{
  "num_hidden_layers": 14,
  "experts_per_token": 3,
  "balance_bias": false,
  "num_key_value_heads": 16,
  "head_dim": 32,
  "positions": "rope",
  "qk_norm": false,
  "attn_scale": 0.177,
  "init": "trunc",
  "init_std_up": 0.0254,
  "beta1": 0.95,
  "max_steps": 9276
}
Below are experts of layer 9 (counted from 0) of a mixture-of-experts language model. Rows are named router (the router's row for the expert), gate (a neuron's input weights, with its number), up (a neuron's input weights, with its number), down (a neuron's output weights, with its number) and show model dimensions 0-255. Each number is 128 + 32 x the weight over its row's rms, rounded and kept within 0 to 255. Numbers have three digits each.
Before each expert's rows: "gets" lists some tokens that make up at least twice as much of what it gets as of all text; "comes before" lists some tokens at least twice as common just after its tokens as in all text. This comes from a sample of Wikipedia text that the model never trained on. Tokens count by the router's weight.

# expert 121
gets: " Ma", " ma", "ma", " Ro", " Ba", "ba"
comes before: "s", "ster", "t", "g", "d", "x"
router:150158120104054121163098119142142141190123171170147076120163152186131101091174109087078132141144136129070181187113068132170110150184114174115158149166157143073186148157063077150110087144125115079146081120148116130131109106069118137170077158112085110121104144109058135111126175091155204102158124176122140081149166171132138127134120143182135132103112151158080145168125152148140166090143119113124192162188144107080105105095080084112132171098111130156102137142122099212166146114149105133145112127070122081133166100141126072190153133124093094151111111140185085133131132075172187100158110092096094121191154113179111155165074163107143131129124126108143094177115087133143197101134185122135112151123158140144174094112133182148168107136124077066156137144126114133088134122108163
gate0:156095131106148142054096126110128141122101095140104074124111115162156183149237099133151100129138125119180174137124121108114140120173069116142199116162135092066113073120138145086120121143171093109087173129156135017119130116100101190144128160114127110154065113100056142143142153149144135142155120107107114185083182139128092142096117105140132089089128122140183123125137134153123118125116140096135185079207136152174074160181110161093108094078111123150108145098168084102123104145156119107157109195151165126128138187116061182108116202146069107118117127155150161138078123081148117114064182078144166093134124078208155108098156111134160123112099134132100134162122086163082135143127110149177166127117126085121059130125162105140088140100117087106143100117085116139107116060137113
up0:125172102124159115132150210121122136124168143138148067149151181127149139144149106135137113110137097100137161134120079139123128118140136106162131117103079114102123086134129179096096076145043175154176100117160143159139106153159166098135111100136147095118088108116098163082118112111135149161111145122138096161158146149089083095121115145158092136116191154149116145134110129219144123139137161111184124099161126182146162116154057136144124153122072099160124154111179141140209089075183149137090138190198146122173126131139196144169078173147183111117131157100182079115104094154147137103108141068113095124065099124100129173089145097118085161063158121081145145097157157162065212109145107191110070171137196094105114140119169145142089195177142077138102105150154120080089116141150151
down0:090090087107145102134106165120122122171103125167090091132142134156117146134134146090209103147162136133130094059126148189109140147171076106117112112147106135091089142120093108069145154087117184075112074091115099112120146108139150114162114134140126107091119103095113143185188117142116123173145156083104135105122194152118129129088181114129103139114153160138079118113104174211122141164053132105098102099210167151162149135116128106112117143059112130206126135141164135120133102137191130148091129141155122105142092101111109119087147184093154104154082124149153088096139143078151136046099186109087118178137080074081147185122160150153118134130096088212096091103091174129159088128053154130180147145097118049098130145095085135206152190116122114148117137145160107141081104125165135
gate1:140091140096082114167162064102140088108127140159127093145147199069151076108152162150128160093146101129165160146086054115140142090154153142098163134140135085079107109117066105024130060134132197099095168139134129102157108119099158103143142151073102139088102128128139149113091148124161217070159134142093129169108145139149139208113094175141116090147136145116066095126106125165125110099108171097174132137124134039212122138152125187169102112155143132120149121148120165166123091111078193140146148177169162110171125146122116108116157075064096096082091126140135152154094145115100164169082144138191142093165152094140128144114042136141128151088108107115122153104108164184144126141135157156162174145078145124111170123120127149107096114120112148118183127098080141092089081112171128
up1:097115058104157165177074148060100153085127131199105072175102133169123132150092082109105190121134179109109115132084129149132139087097116170094116138126135153087136137110161161140087123152164124069168157138161095126108139090128129087138168114104180191121150174114111163101069149110137147127131161154104160137182137149102179166125149130086058051216129132085108142154145143120108083050144126158145092154098105156124165133174109164153153162110132141156153112145160145144117128122122088113137149156139176104211139115073139159114104090093120119104109173128163152099063152123141097155075139149121108086152075149108122113124194189157111177052104171150143135103115136097102098134171178113114159082071082062122131078106117095098140117106169095071110204119125141137122132132148111
down1:121142169171132108160091154085126117130081143057126128191079175056122150136114140143088137106107078115125091172117146135142112098177142066160175131118150116144172188160126155142110131087118156144099116156184066082119163152176126096071204111165126123102097167121158136165074138094169096146115072118105079086100154077149115096127123146134111071111110133125137154138100209141103136072193170188124133190151131110138121155122133136152098146164214148152085123086131127116132157131118140083148102101190083098175098075094118160152172160157112115125108118147099096110172144100141124131119133123217164116183169133103101129083149080186135136119167134202155079120166154082102120159099116107169119154080157119143094120115140181111120135135135126095134086082107149132123184060146158
gate2:155153177146124172106192116129174134151107124149148125091139143108091140148112120138162143093136070128161106095112133132152138189137127204171099125119170110114158131171118090154123149152176092135092145180143235113181157140111111086182116119162128122144154140076111152089139089097183140070135127128073108111153110104129156146079113156107073121047117105097089174126079091068158120127198160119085150163109097114103120142126096179147145142141153131133145178083141210171126132155087103124178084164105121108100093131088152106098139039092065110076110142077146154153049134115088180100131231107095097128163078115135094151127095152091093087103158154127164114121144124111106179088086086134098149140122124148118125105123089155123142109173162088105079129096132150121122121096167154
up2:132170128125086131162145114128170110069082152164122134099116120086099139129128041095130104085161108130126137159109116129128129119102116171095134124193129156176115193097148105184136113143144194123102086154147154102131112132178163136148079174079106068109086138113160183122118119115076137192085158137081097168083130111118098125083162192123085220178122154057123131157125137145161089134099170160157203132148119103070155136125079130096151118171109149117149095092116149130108051108102115116120160083142106094104159168141121171117140149168113139089117119100192143163133111128141141144130071089073126137130051134100108143099078135098150165159093155077097187169150135134082180112122149097104139099084110094178151148142127162118145100103166035140109145129050085151155130168104139
down2:101161116110134155119146107134123107155162096104166097121080202153114103127101146075194093157107143123179143121123080098093071105112177144134088072109129090075083063103149159125131131137151107172116087054124119092161146083094066089137148107138131153168105149170117144116077145096150136134171162166121075124108091132142122068114083093200167139147120082124129081116134087048114148138160085113115145132150119065150120084116143070110122079066136146084160117077137194084070112127101152098080070146140118130101123157115117108175098129186110137204091174115138171105146095075164108107169088058146152085165171110122129136105151186123114146139110123183142144063124156112132122129111085153136113143123162087120144130149099122127154118146085111100151091128122136110085080038166157
gate3:097155117139101136145117078176151162131114079098065184176163193124119113150075159122159164168147122108097104117111102134098089088140097097168185115099150148083145182142155176123080075122176153147097151174146078083123130172131142118152190119085110118122090106060096151124125103132140204109081101120116146126157138086155128136147093132104147102151188132114128145144128110140112156164146100171136145096166073108108170114160134182102144078173105111154105133069095135141169166178160130092125100136187165160100172142140155116125126198194115074083136105153133092135121116111115113153098171161153130148104107057073103134128138198142165109131157145191160125128161118117141135086142120079131103185104150134069140189157167102113090092090063079112103149148095102124093086075208164
up3:102141136127203146157137101157180162140119089070119153161103167125091128106187149210121100098101104149108065071108149110115130063123192188118177110173141089122129186183150157113132175110115121099130157125073148092160112175097069098118158181075085105127127127115110151047152165098128126074131082133068119152149076097103135120113172157095132128078130136069177162157180166083124163147150116159140149103086064131142119136146125129177111164182121117192123095081082091101120111150128156117065162087138154117173113130111120098114190171131104078103146101127085060159106142112145136123114134164120129130081127179092121097135114148154104142114134133077129103168098119157127155090137143133084086080130102195125148113115203113142172129097131081105107168157106113120052122145115118
down3:113145124169138122147161067144132124151181187122125134141163148122140155152139199134084122078120110085049141172165065093140121107178155084142097091112122134099154125187165130148093140143120121141128140127108081131116153127176158179141123109150145149120177050150127073118102150155136080161122172065069104113138101114139107117155174119142150133152110092137097132119146121160128121128159130118014125092100121133145150135156089189100046129142082171087166111118118153168120135101095100126079198083107100080132148166111174126100113137086104117086115105102154166109126126181167105126139135131178145119151133120160148167107145165119067074174109138044134134078040100089159141120125186030080103100135163134140137121123117118110158095175191125109123087183130117108130098145082171
gate4:121161177095146060172173177094176106157163081128148103128145115089206129184091081153098148133150165110053156154184140104127124160058203096118109144072125083108152142103151138088104135146099111210130124120094077151079167090095187117106123121089125150121114117106100166118075122124173113148117084126131127121115151115103155168129097120124116098137175133111143145126141052150112129096140076149103115099148170163103151156122143123154082173091127111120105175112144107131109172103107140115066139123165053112113105191132100127091128124122135056105161132162132119103154129153105174148104152181116105091122160113147154158081141161223106129040118137143071070131142122147141078082117110074115178190106151154130153098142149121102100198092171151115140103131135062161130150111173134
up4:113063080163135127122126090144109134135128149161112185124161124138085130092120178111208149109084149122078145100149174123209228089141192141134100102126103107093106179153139070147132130101098165099175085124154155100135097118131086120158083195087127162117146148138136114157133212090145141146125140127164158104119146119113102152160144091155121110155141122140134128112094109138115172113169141138129089166111104109091170181142121195171162078145056162127152145119118111130188056171181103124144171157053185096099078117084123165114100146146132147114173118151123117160098122125159103134189125145137141130102160165155075129111127120121145117202114106120111146149126115087073184046056117161109055089161114151167079115173198161137142124116126128130108122132133161089126086084119114
down4:132167133131144137122034108104080132119153136074150067127142147142137092166152156150131110090130082182150097070119180128107154116153147107141143131055137225132126078086095163156112127122113106192163157110139180094147090122144184199119117078159128102163158166083092109142108070103077145163106144080111129200125075126163140148113090118090091131104113151086090173216101103127150136164135106109107127131087187141121137086096147128128141155177181146083164111129173063085076104123150153054153191096158168183125092142131152161136107122127118178139185103144174197165140153129124109159107127157137159121144143120141140150087124154164098139125117108096117134094111082144135139167107113172141140119140144143109150102119131176113119122143235085184171140127132164169174121142116122

# expert 76
gets: "\n", " \"", "==", ".", "\"", "“"
comes before: "==", "The", "\n", "===", "In", "="
router:130174105177067107151140098111123154149117136152079163179107104133095089144134098139141138089084119123119120105124143119145109124178071127180090085157137164177118082082166127087190154155105155176117139130084180086131109088118162077163120101107145124159132117136091114163124136173167104210106109096145104113091188130160087149168128127101074122145108161047120078112097137112160103138156183115125171121069078110186168110092107132101149190074136148137186185121124156159109176126083127118097214146125159189081156111153116094124159100084135152086159093115121110150089084164118149172166154074097165101130156143210126112085124088190109108117120166178113073153138154114127102098134105122160205074095162101144164172167084128129141151097078129110133118144123140089143107108112139
gate0:110093162150111152084128129087152110133098100126132141124138103094167182148114134121118158137120119154132169131129177171131114173168107150121090148189137120168126152100098049130215161121126141102176096120076164191131105123075168124151104072127155101130168122121109135151175130111087122140140139123144138140150140142125142063144121119129093115138170117105086175086156117157112183049147107141213118141127102112149069109156147141091076116107111116105189113057084171016152079087100149179172128132117085145095157147144169158118145089113103060131108122125080117104115200118088175130091076088121144119119107096093162089116112174160149148189145133150134117094143127101081134070150162151169074082129150162079201080131110145152148128139082182106117109108129110167105196120162097
up0:103141084133160086155079105133098138146120120096104123164070160145139150116151152090093079146127160130151107172135036132177123076067142126182119116134121224085144134121144166144097097098148146150111155127166134117092125139201136129022123113151112155162098130102149175212105100121141165096137158143057092135134119072116144153097084095173128165108100127146165091180129136098104139141110179152086119133143144185104152131106185185165177204177165109116085101094162112161117163165165107086083095129170191112164090070136113125151140161135107172142154128079199126132165087127121083125108141118125091189131117116142078117057136132114109140100099162074146132172143133120138120135148123117101159118126141123132022149126141064089115135108142129128144163151129169096130090126141140
down0:123137132153141150145156188129152096081134163103153130157105148144110101120133173107150063144140071114133122077094153138188142139146119120147087127145103153148081141099106122079132130088157137107131064118084134129143125152081139158115077099093134144110136122102137111102206143120059111123145150150123124121134126142146152146139109104159161087139178152169114140136116123088087159115065132120125163113211112112083046132199120182154082116147110153124230141070130145105117146121175151112110115096130153112127148189147080100134137101117128109116105066084067113098111115161114082147137177112154140125138153148076194107117122125188118108152095097079126104094138144079065114130080157168176120147108087144097121129117078135020081071221112123082050125119125187139119165116085071
gate1:152150202141040134135193094061114157135114153168074101125129207136082173181113145169126110078105137123206082164057111122057132115106132048125099117164154116136123147103132128153134153135199090140118113131213135105198106146119109147151106170096120136104148155156126109143158131126160091137170087123094067168143122121100111159132104136168101166176133127115111148118135180137156149068151113093153176059105114150087152156121150117149178122118174050120095111108119151191092119104086108116108085182102145071112122128153065071122134141132157155130115163098155171130159098099179109129113144123166127085161163110155143136120141079132102118180079156119101082125091119096107145142132137075120173156166151160133170187166111082137134139105091085138147156129162114089085130142172149
up1:138166071092082115139162107063138114137107131130117168137133128191147181173059118176121087105086138167106082107126143104080156086117122067169125067133030141158118139140094073158140127142067089147081113163111187095107149103136134180141066169092092114118110097102129137160155096134138159097170148133097134132119086098117148109141199152071159155117191143125123149104124182125127127044158112138126196116130130148142094135112141162092185158170153096118129177117105112180163138085096115169098139107179182126155174112078106104111150130122155109126088121072149135136181115120115073142140116172161143164105103077179166153136114143162123128134145195177140090115122183128127143155145156119094214125093158094114107106116190089137152170138124068132149114162165108108090143132150063
down1:063082119088086106211105132096103091129116166101126123130088085156157131154167133128132121164101162169132124156117141132092088154129098119146110102062113133110138158188135167115098169170109134029124174214125129076133151167161146065080167158136176156155105146160153121135152116139114126198179069133124133147127144135166138098108079100129128119138115155133112096142056166137120132150155123125116154167171157124129167113131048122125121155105070157116172164077180172124139135169174135106189120158167105102160134142136170139130155087186111146091165133163123175140142122108214128114152084156091113083133094138059122095041087156172126199163126121059196100131119060088101099121109160113163104083129116115147103144104104164116130112173154147108140111115148158156144109098105129
gate2:199111093104133159160096118078088173136100107097116063102080198081165104181134085129071152169110141128154111106136138069101217122170132169160079126144077142094104104097151156139107165062144132107104133112095126102123120084111127101140110149124110132151130126196150102097067095100079073099097095126112093113133159126128122126119107128115105155170190168122141121111129073171152135127177132126184162048067118089111178162134114161080127116094172125086104110162059148144158182110121150100133117192091075153125145130082111094108066071105122159177147082077090095140134123115158099140154141090141147090085128145112123124168138117184131169139123150134043126121046131130132108154112105046144165141163137143184137187115114143132109107141153125078153151152121119136163121151107092
up2:122110094164155141108160108149163133160145135120161149120087154096141094099140103129100172161111124094155130157097126142161131138169143126115177142093141142149098189176147114120097159056096153173039138069074092119185158167133152153200126146116135121128065103118151174144084168122128139168099121124112169089115118157140109174171144168110132140187094100144138074161062143130149065137113108143042114158104127111126120101108151146144126116057069181127110156165150116145102159075176158150114073130174157215128163108110082144096085078100121126125137081158135140111183147051168104086141116145170143137079101170141202069168146161110153114174151141148141136076100168166121153157140144068129165127133070137186137140150124095101124112107103087174129140185132149084134169161138097
down2:072103134159115165075074163117170174162185090136166165103099083160160124087138132129099120182129114145095165118154105095152069128106173151113163076158121082139125088146079134123077141120140092138166175129143110080159160092156105132107095088141192127148111140153156096145146169122082133085153136162080171145133161122125129177074186107133085059149175143100109154023172113091129147055167130138058149083132149143141168116101127112071128114085101117101125131142112148131171122189142071076148119093128185153153082172189142136130126102124115165101154148113153156122125115134172158113161144119142132137131162183079050132079109102129119156078109143104169139092096145102214111149159139093099084126133149087114164118131126081149145121191171166133146091155088133078125124171174117
gate3:111152131203152141132147136109123090149105122128093125135139151136089128111190116141108172110048118175150091160166168124124143083081126085135116156147156124065140137118141121121142160050134179101141153050155183099143125109121146128105104115132137123126148133106043106081146070157158138186090141140130170117090126144131096129119182151114087137155121151083087103167178156109140143141162155181092080135172149145116095142101138157103138119159118133118123140091176078166140125155066128078140185155164124091112089153122105124142160096153091128139104144130126127077119077101159059156088166097141141117080217147152083109123160141075074151133086121106122141132146177054120193116079126111101195102073117112185153136071156176109057130095106067117117106210126158176121105156147101
up3:137133089069105111107086099129076173130137206134149101130128048140132103182124143106086093084108115153152103138131121139123098133154139135090176142122142104161108151147159146137132111176121066093084161086108096112168171149172076116153134109174166145131119134145105121172120120145128128128069124121151110140068098125154188078124181139072118135077111126146114121128146144145180141180136131153135111124060155094103131097118080088165167095159171142145122132092157168103155144122126156105171085121123110116167216125104188155151189162142178064246126133171192135111086189098073136115175094107034087111144096059093075131164129099139125153098168141084104157112090070147078123148109093168111127099161157156102124136157112145141144138136155187099089120126140124129155154136086138
down3:094141134170100139163206172086181148058144104170211165182159162069158167043065162140078172158117122196111129221167160162148117176129148138139074117122136118066105074113188122115115145115119114176151156153095169117145118126105133105175087109072113143142075162137157143094163191152075101105124143107126131146131131150087137108125124133069157117144168092168112116093132165100121053125152081080114153120117156120156141126091128125158121151102102118137108088127150172112140073134079135106133139139115156133101097127103067133120083133122058110130127064126105111085117162110144136125175142078139101123104078118159118116113093106087138127116148109160113199077142136161187120103127134080111097106113126142169110076150154123144157161126043126117169124133155122182069129092110086
gate4:151163155131144104117035124150105107114112186077124091144151146118115102166141078147069145089125150136104121174106145132118105173128173099153105065129117110162150092163067112140146149074089195094177082123065126138150068133166139116162165106131141173137121126182042103183139102167126172120107135116113161174121070148126100071108144061064169168094180132129142126121149084126161110133170117171112165149169206113134189134088142110115110108109098100175150112101129153146157139165161147162102074177177124149152090051145116145159135159163120119149114164097167162128131137090117150128129121097142185138160093159131060106141163123095142156123077099105121100138148111111167149084168162145122196159156091137206177102152196092124168166178098111118114125157106113116126169112109128
up4:085195099136162103136062136096094137142122139036104085101149146127132104157122107167017129074105141128123117181080138119132121191096139070157136090103112114159126102130092176134116102067079144075088108124159159123140166096145128093173149090119120206138073076156060109163137113166170161142144122098093161150113133156199114067084126114108125157093169104105155109093118121133132148144212069158093136143158191145117114124080129092132131104112067073164182115156077105130104105174113155189087131124151120109131094077135127123181118147141130168158139178101149139095097121104125135169108135094118167144135131153121101133123180120145163169118107121128110126172133153088157165110116184163110146137131102129201158127150182074136134168179074106115102085176110100144133167121089107
down4:162156139135151119105139107112154142159153105127139134136120132107080121045115141130158067137084078150126109147107118154143173162167113205029105122136172120127075125139193161115089186198112126106118159112170130113130128127108188093163086197102125052083113159111163123120100204098113130145139100154130162109095140112130162122151131076137138113106124131170085089169123164163115119132133087169080114109121069125128169137094174121078124141117173158159139126144099131117131100101109123112159210106094089140115103098131103138148140138111173155124149035078100132109176156143147166080145146129144129175071199081067111096080141113147123141150146179175107156123107138140104118119116095125067185061147159103115074125126077161149141063130080073087154114111105137149102148186151181

# expert 59
gets: ".", ").", "\"", "_", "$", "^{2}"
comes before: "\n", " The", "5", "0", " He", " In"
router:158129071154096130156100121168123128156197096176161143138096212052122213094162108124075143110128141137111115130096127140121114139155090080204176126103150106113172101076189068078180095119086106136148120135059109178174116147176113090090130103142095143111122136111171120076151107125120057136156108111138094135167130107100081150056159155154115138123109102125125170112166065188090099130111092105065123131111137122144181111156087106187120148119143107173049134109117131106100114163072105143153145107161144097164157088150134107141157117148167130113105117163112096068134088156111113105126125086127118134092081116093089145156125121226151141088158158161111124065154141158160118117137054100098113122165135128167155149115112153143179190119145204139114121110164140150121102158095110
gate0:118115098093116094095110165100144145143062111169154092125151130103142188128129117164158057108129117123162157142135171088145124153099098153164122072120114112118090136127132089131120150147083116160086146168158175111142125132076145152119135130112128119136104146126119128050143080102184172154164227095117049136071091129092128139085096096143158115066163156160131122171128106139093186096106131100175153122178102109098151086122129154161093124117128167069152127100110133107124080132193190115169101139179093147093111100203094142165146089101117108135080107084133130193179125152085155156125107082157121117094126159162110135143093063111101088138112097087100096167150122126155182119133116113139161122134146128167133130094032101157112157154177173111041195068088105139127097094089079
up0:098121079120169081128148170102158178073042118185128117119153177128158167110087145173162124090121148152104135174174160122153116153124125155124091106137114115098114161128133086148117175157115158192106140161108143103175146126106137134122129186138079119133112136111103123103125102142183200132126209134132062101092140110074096121082072143120143121052158168156060120186149088144075148103106081115181151081106101114099116070112102149145080132167095172070128110115154124115164086124151154115137091123172138113094107106146140061148139107102116115143081128126127122138142131124112151164107069086137091126096128172175134143164041089123104095150120089098135137170138086168156164124162092097145163161093158167180156118090071138143114159160186194110131196083112126203105143123092097
down0:163099122118113122131150094174124060115166151148107079139113137132112210160108141151044156103169124064128146113069126197133125101146130134125144209137163142183055136095079144123095094151133176117163060067156101107112073155124080147100105121136101154101201140117094122105113121120113193162115132156134131076125147147126172137092124148136194155151136128110094049134119101122110139139117153201075148149084146173135108116113102158134046119202174143133133113068150116139129190147127101153051153107105139148129088110073135097112137147110106137152103145144145116127156137115154128120146099112099125098074119078183111148060129106117165139045112128180159173138102163135108165092075148096123071098133146146091149124080137102118114156107108105142176175136165102165150166122071145
gate1:130094136140139118151173098197139114126210102160109088113122151135135143102127136159131061070162118160110078135162220073135099175137159130065103102115109149117147125108044139152100096116183169080109125208115192107106108107166130186157085077076159061156050127095165102153119107113184154133107118136096123147108080127148101163153134103147110097158151140137082102093152141142122109138175108132134139132105166137053123107130099107150108122126093182107123121078116106174082126132132118178087229170195136155149119102144130126108082112093150110181099119116140113111124146113123167106152066165107172141059132123158147126116157164115139147136155079105165142089135149165116098108143109048120181149106138194166111138148110118136174070151109140161143115133147107130154085106180159
up1:137126104113146107142104042081159158143094124115131076090154113084115123185184087120138116152136158131121154115082094133113142051107110041164144114164086130087080174154184096119090156066118109167160083176166114098192114156100102078067171106122097143120150126177102130121150184189043120121169089102166147151116099187117117149100090118110118105190085121094139138115068112146146143130083139070140133139075134110145098131116116109130163122137144115118112132133151101159187126152141117088117087119165123129122128197168115133183144085092159158097136137152127142106118073090113101100124108142166097160176136139088166121131172127118098066213129091147131105130116115093157143117079104120159094063116157150116093145149135109102084111119139254100102161136127134101080141166122165
down1:162048129125129145191092111167092101086197063102084155116183059139045108161092128136200154155149157197139191089125117148136170141068169114079126138150156107101096119171083101150122163137116148149185168142181149069133102111137110166150124131116101180052157144077199066114148134157163178072056100128119148154136121120153097097169100061149115141169163114184167146109166100120163059184104092118116119133140152144100127096093174100136152157093093177161195132143102130075143127090178085154157121067135156166129081143141145137148103098095151119139117119153097154125130179140150117119144131118179092118121131102125133123153170090167126083148088132106170165127138164135077105112122096147138104150114121107075131119142072111143110125109131094173111131161133117136128120113165144
gate2:059091082109098170135141116151132118154127164153120088142157159108142167156065127171175123099145101081112155108170138160136117152176118142138164110110173079147098106109123146116073146098099111173159134084140116145151219116151091149156099109111138128192120106098172129114119132131205100154116213125050164129104111182109158144070160142122140084152111171133089063181107086142161166069068147081117145112152136166157102084083159135115129114077097141122102061136130118139107102124159121124116141112100075118199094129130160131166081134084081145103123086207180183146107103117157138161105161062101135148176126143073137204137128127103140089118147067132139168114109106119151069083128189137121172167150145169129135093147095089117102136117137118129075162125117208148142160125132129
up2:125154154123152082176103234220168081203148174079127085192173139103142152065118151145139110123209128186065127142123155135170136148161090117142181096157140108137097126149118173131092129127152122135122106094128132174093116162128120141103087121138109061091077153160094165140145142106129104092135174114126138108085181166107126126174094122187103127106149110093074052139125077154133089080103145157109161179166154116153131126110126139139157138127073098160107101099190065161145093143128140086126141176138129116067086114163141140076139145153086108133165128132183086132147117095125155169141189088106145116154150095159113084174146146091169101120116139103083155106172169161119112152103112154161116123106164099168184102167081108144109156103110106145095200093080136171131145116145106
down2:085062158089104188143107128141099125138098157132136148160083097142153148146194062116120163132145059167082176088124091159096071153105134120116129130140138042166211146115100116113156106151092158071097129130148093140171078149154188140137104156154121159111105116181108137145136112135075148151090101140165156074137069133149142123130144121109052145119119124085102155155083087171138073059066098154141125152107108125153165169112084155126076120109105136170109101115163097139081176165195169159137166098178157083236144121129162105139122111160154076110135130141088103127111145120132107113104101173110151135118154119175133109095101125126101175080160178152117144152046095095117119157119083159070097112169121109111109140069108167158115119163151160088123125162114083126113154110089162
gate3:105070099131104134124178095143127127072117099086114184070136160089099137057134159129078141058095084131082086151124175133063133105125168081096138165136161100122182134139191137153145149144155144080134129144089155123094111138200128099108155147103146141173136097094076141159134125125178106107103074167143157152135079131137155097154118148105149170114187142155153214141119132098137142189130137168144181157104118182140118151102164104111157110149135111152179113054107143119121137167079121072147142136125041102141131092109106103157134105150118146194109068148076096124106108105176109126119115117107106108139109143163095123179150087174099190102145114130154156141065104196133106179104132145125109161164135120147146070086144127082122113139056096170214070120167143121140179113149087
up3:117102132142063133107143193126152101080106117115116122119102142086105127132146146131118176055130122180025113112141162150101177115092140127082147141121098124169156118114157082168112161119166135121123084143096154115111094107161096090153138137096084156170156137163159085173127132112215121125144094147139087114143120162161126178133091139153147144134167223149121148149163153149134106110143103119111164130127111154149079169129076092158147125133139133143188159148136144137098085125137128098123119113127155106101130152126177128157123112217097180156158118100197124123115167088187133161060179075170152138151127183120159176143145096087079119106162127130170207124129085116102142114140087113160127134118115098126042084129112112089111163126125138084172107192174215141142206067184173
down3:111143193192092116110170132184117145124142092113163118116149168120173043155130162140104117130080104085097165104175070107101146144132119119112119147151122078105109063145149119120135087150132157097064121149106120070089038160167126162057155101113127066083157157057121166066124144092179150155070161131134140154135117126133147123096077179145148147122100123148083114120162119141127164188144167086114130106128152116191193072129144085122127181186112123133166123105149107147140110127164133152106114103166146172065073103076161059095068171123155091132115136124118163117176118147106117158097183146106099148175113136184125172151167084125148147140119093152125123163128161174099057111114114113135128166180123180136116071145148091140159210114114148179102126137124147110156135114120157
gate4:118109198131139183138118124114145148112094180146155118119139147136147146067117094108161146128132142086110133143152174136123125070150112157132111106163051152121146158097138127090157147103117154114170102131072206115155133124143128118103089108088114101162183208091101168152149092089146148177179161072149103125096103086095109117099117095129177066116117079157125135110134105134117140141112120169175216125128085112157143094137090132096125138132166104019182101136125146127081174173115098060134104125150110107149101119133154056138075151101124075047150126138113125168109125111162099084112124137049179105070146175159109076121170173134087120164124190130088133117159103071168127083051168156086115122107153116129074160112136099155170107133101121093104112104144097177099152159121109
up4:142095095140079097156135171144091101096090174069170171097127209149138100092163125126099120108102151175081099057114143166159133119100091119162108152200172145123078095080142165133147085158133130093159092149138157177078137143123175164153132182073165200123150135092105089138191110081158185156091128119111114123114164131115137102086121107147104126079066109165114153126139131178158183137179128099131109158118058101116144176111126173105115120173100149175105074161137123072092109176132080110107167126076108129157085152075138122129132171102059124093086122142122069134163143075149084081163128106167166139141110153103129138139140148153137173128131159152047160153148114134115155122089094145140168124194089075137120091106117119127073125090139109129095107090119113134112138061084075
down4:083127144111128114130120125203136094066126129094162168125126090132079123125131108033134186133111088112170164150104088118121154210169142094093141101105116099144189097121115121102112141109084136137106156176113117085143144150120093097113100089118136128146138102125129065162052154157189075102094054110125140077143136118126123085129104141108086124149167124133151130065085187132136083091091126103082167138092101157133120167115137109163107209126158105076148139111124156085087114122114111143109175124140137126133202116186190156148103115132152123085128178074074144114170107135158137130117166083136063149133106130101142074138107061130142106191134105154175038090078195107146111135171148096113139132062126110094164136113168132148144082144117113142066103115164108155127080182161137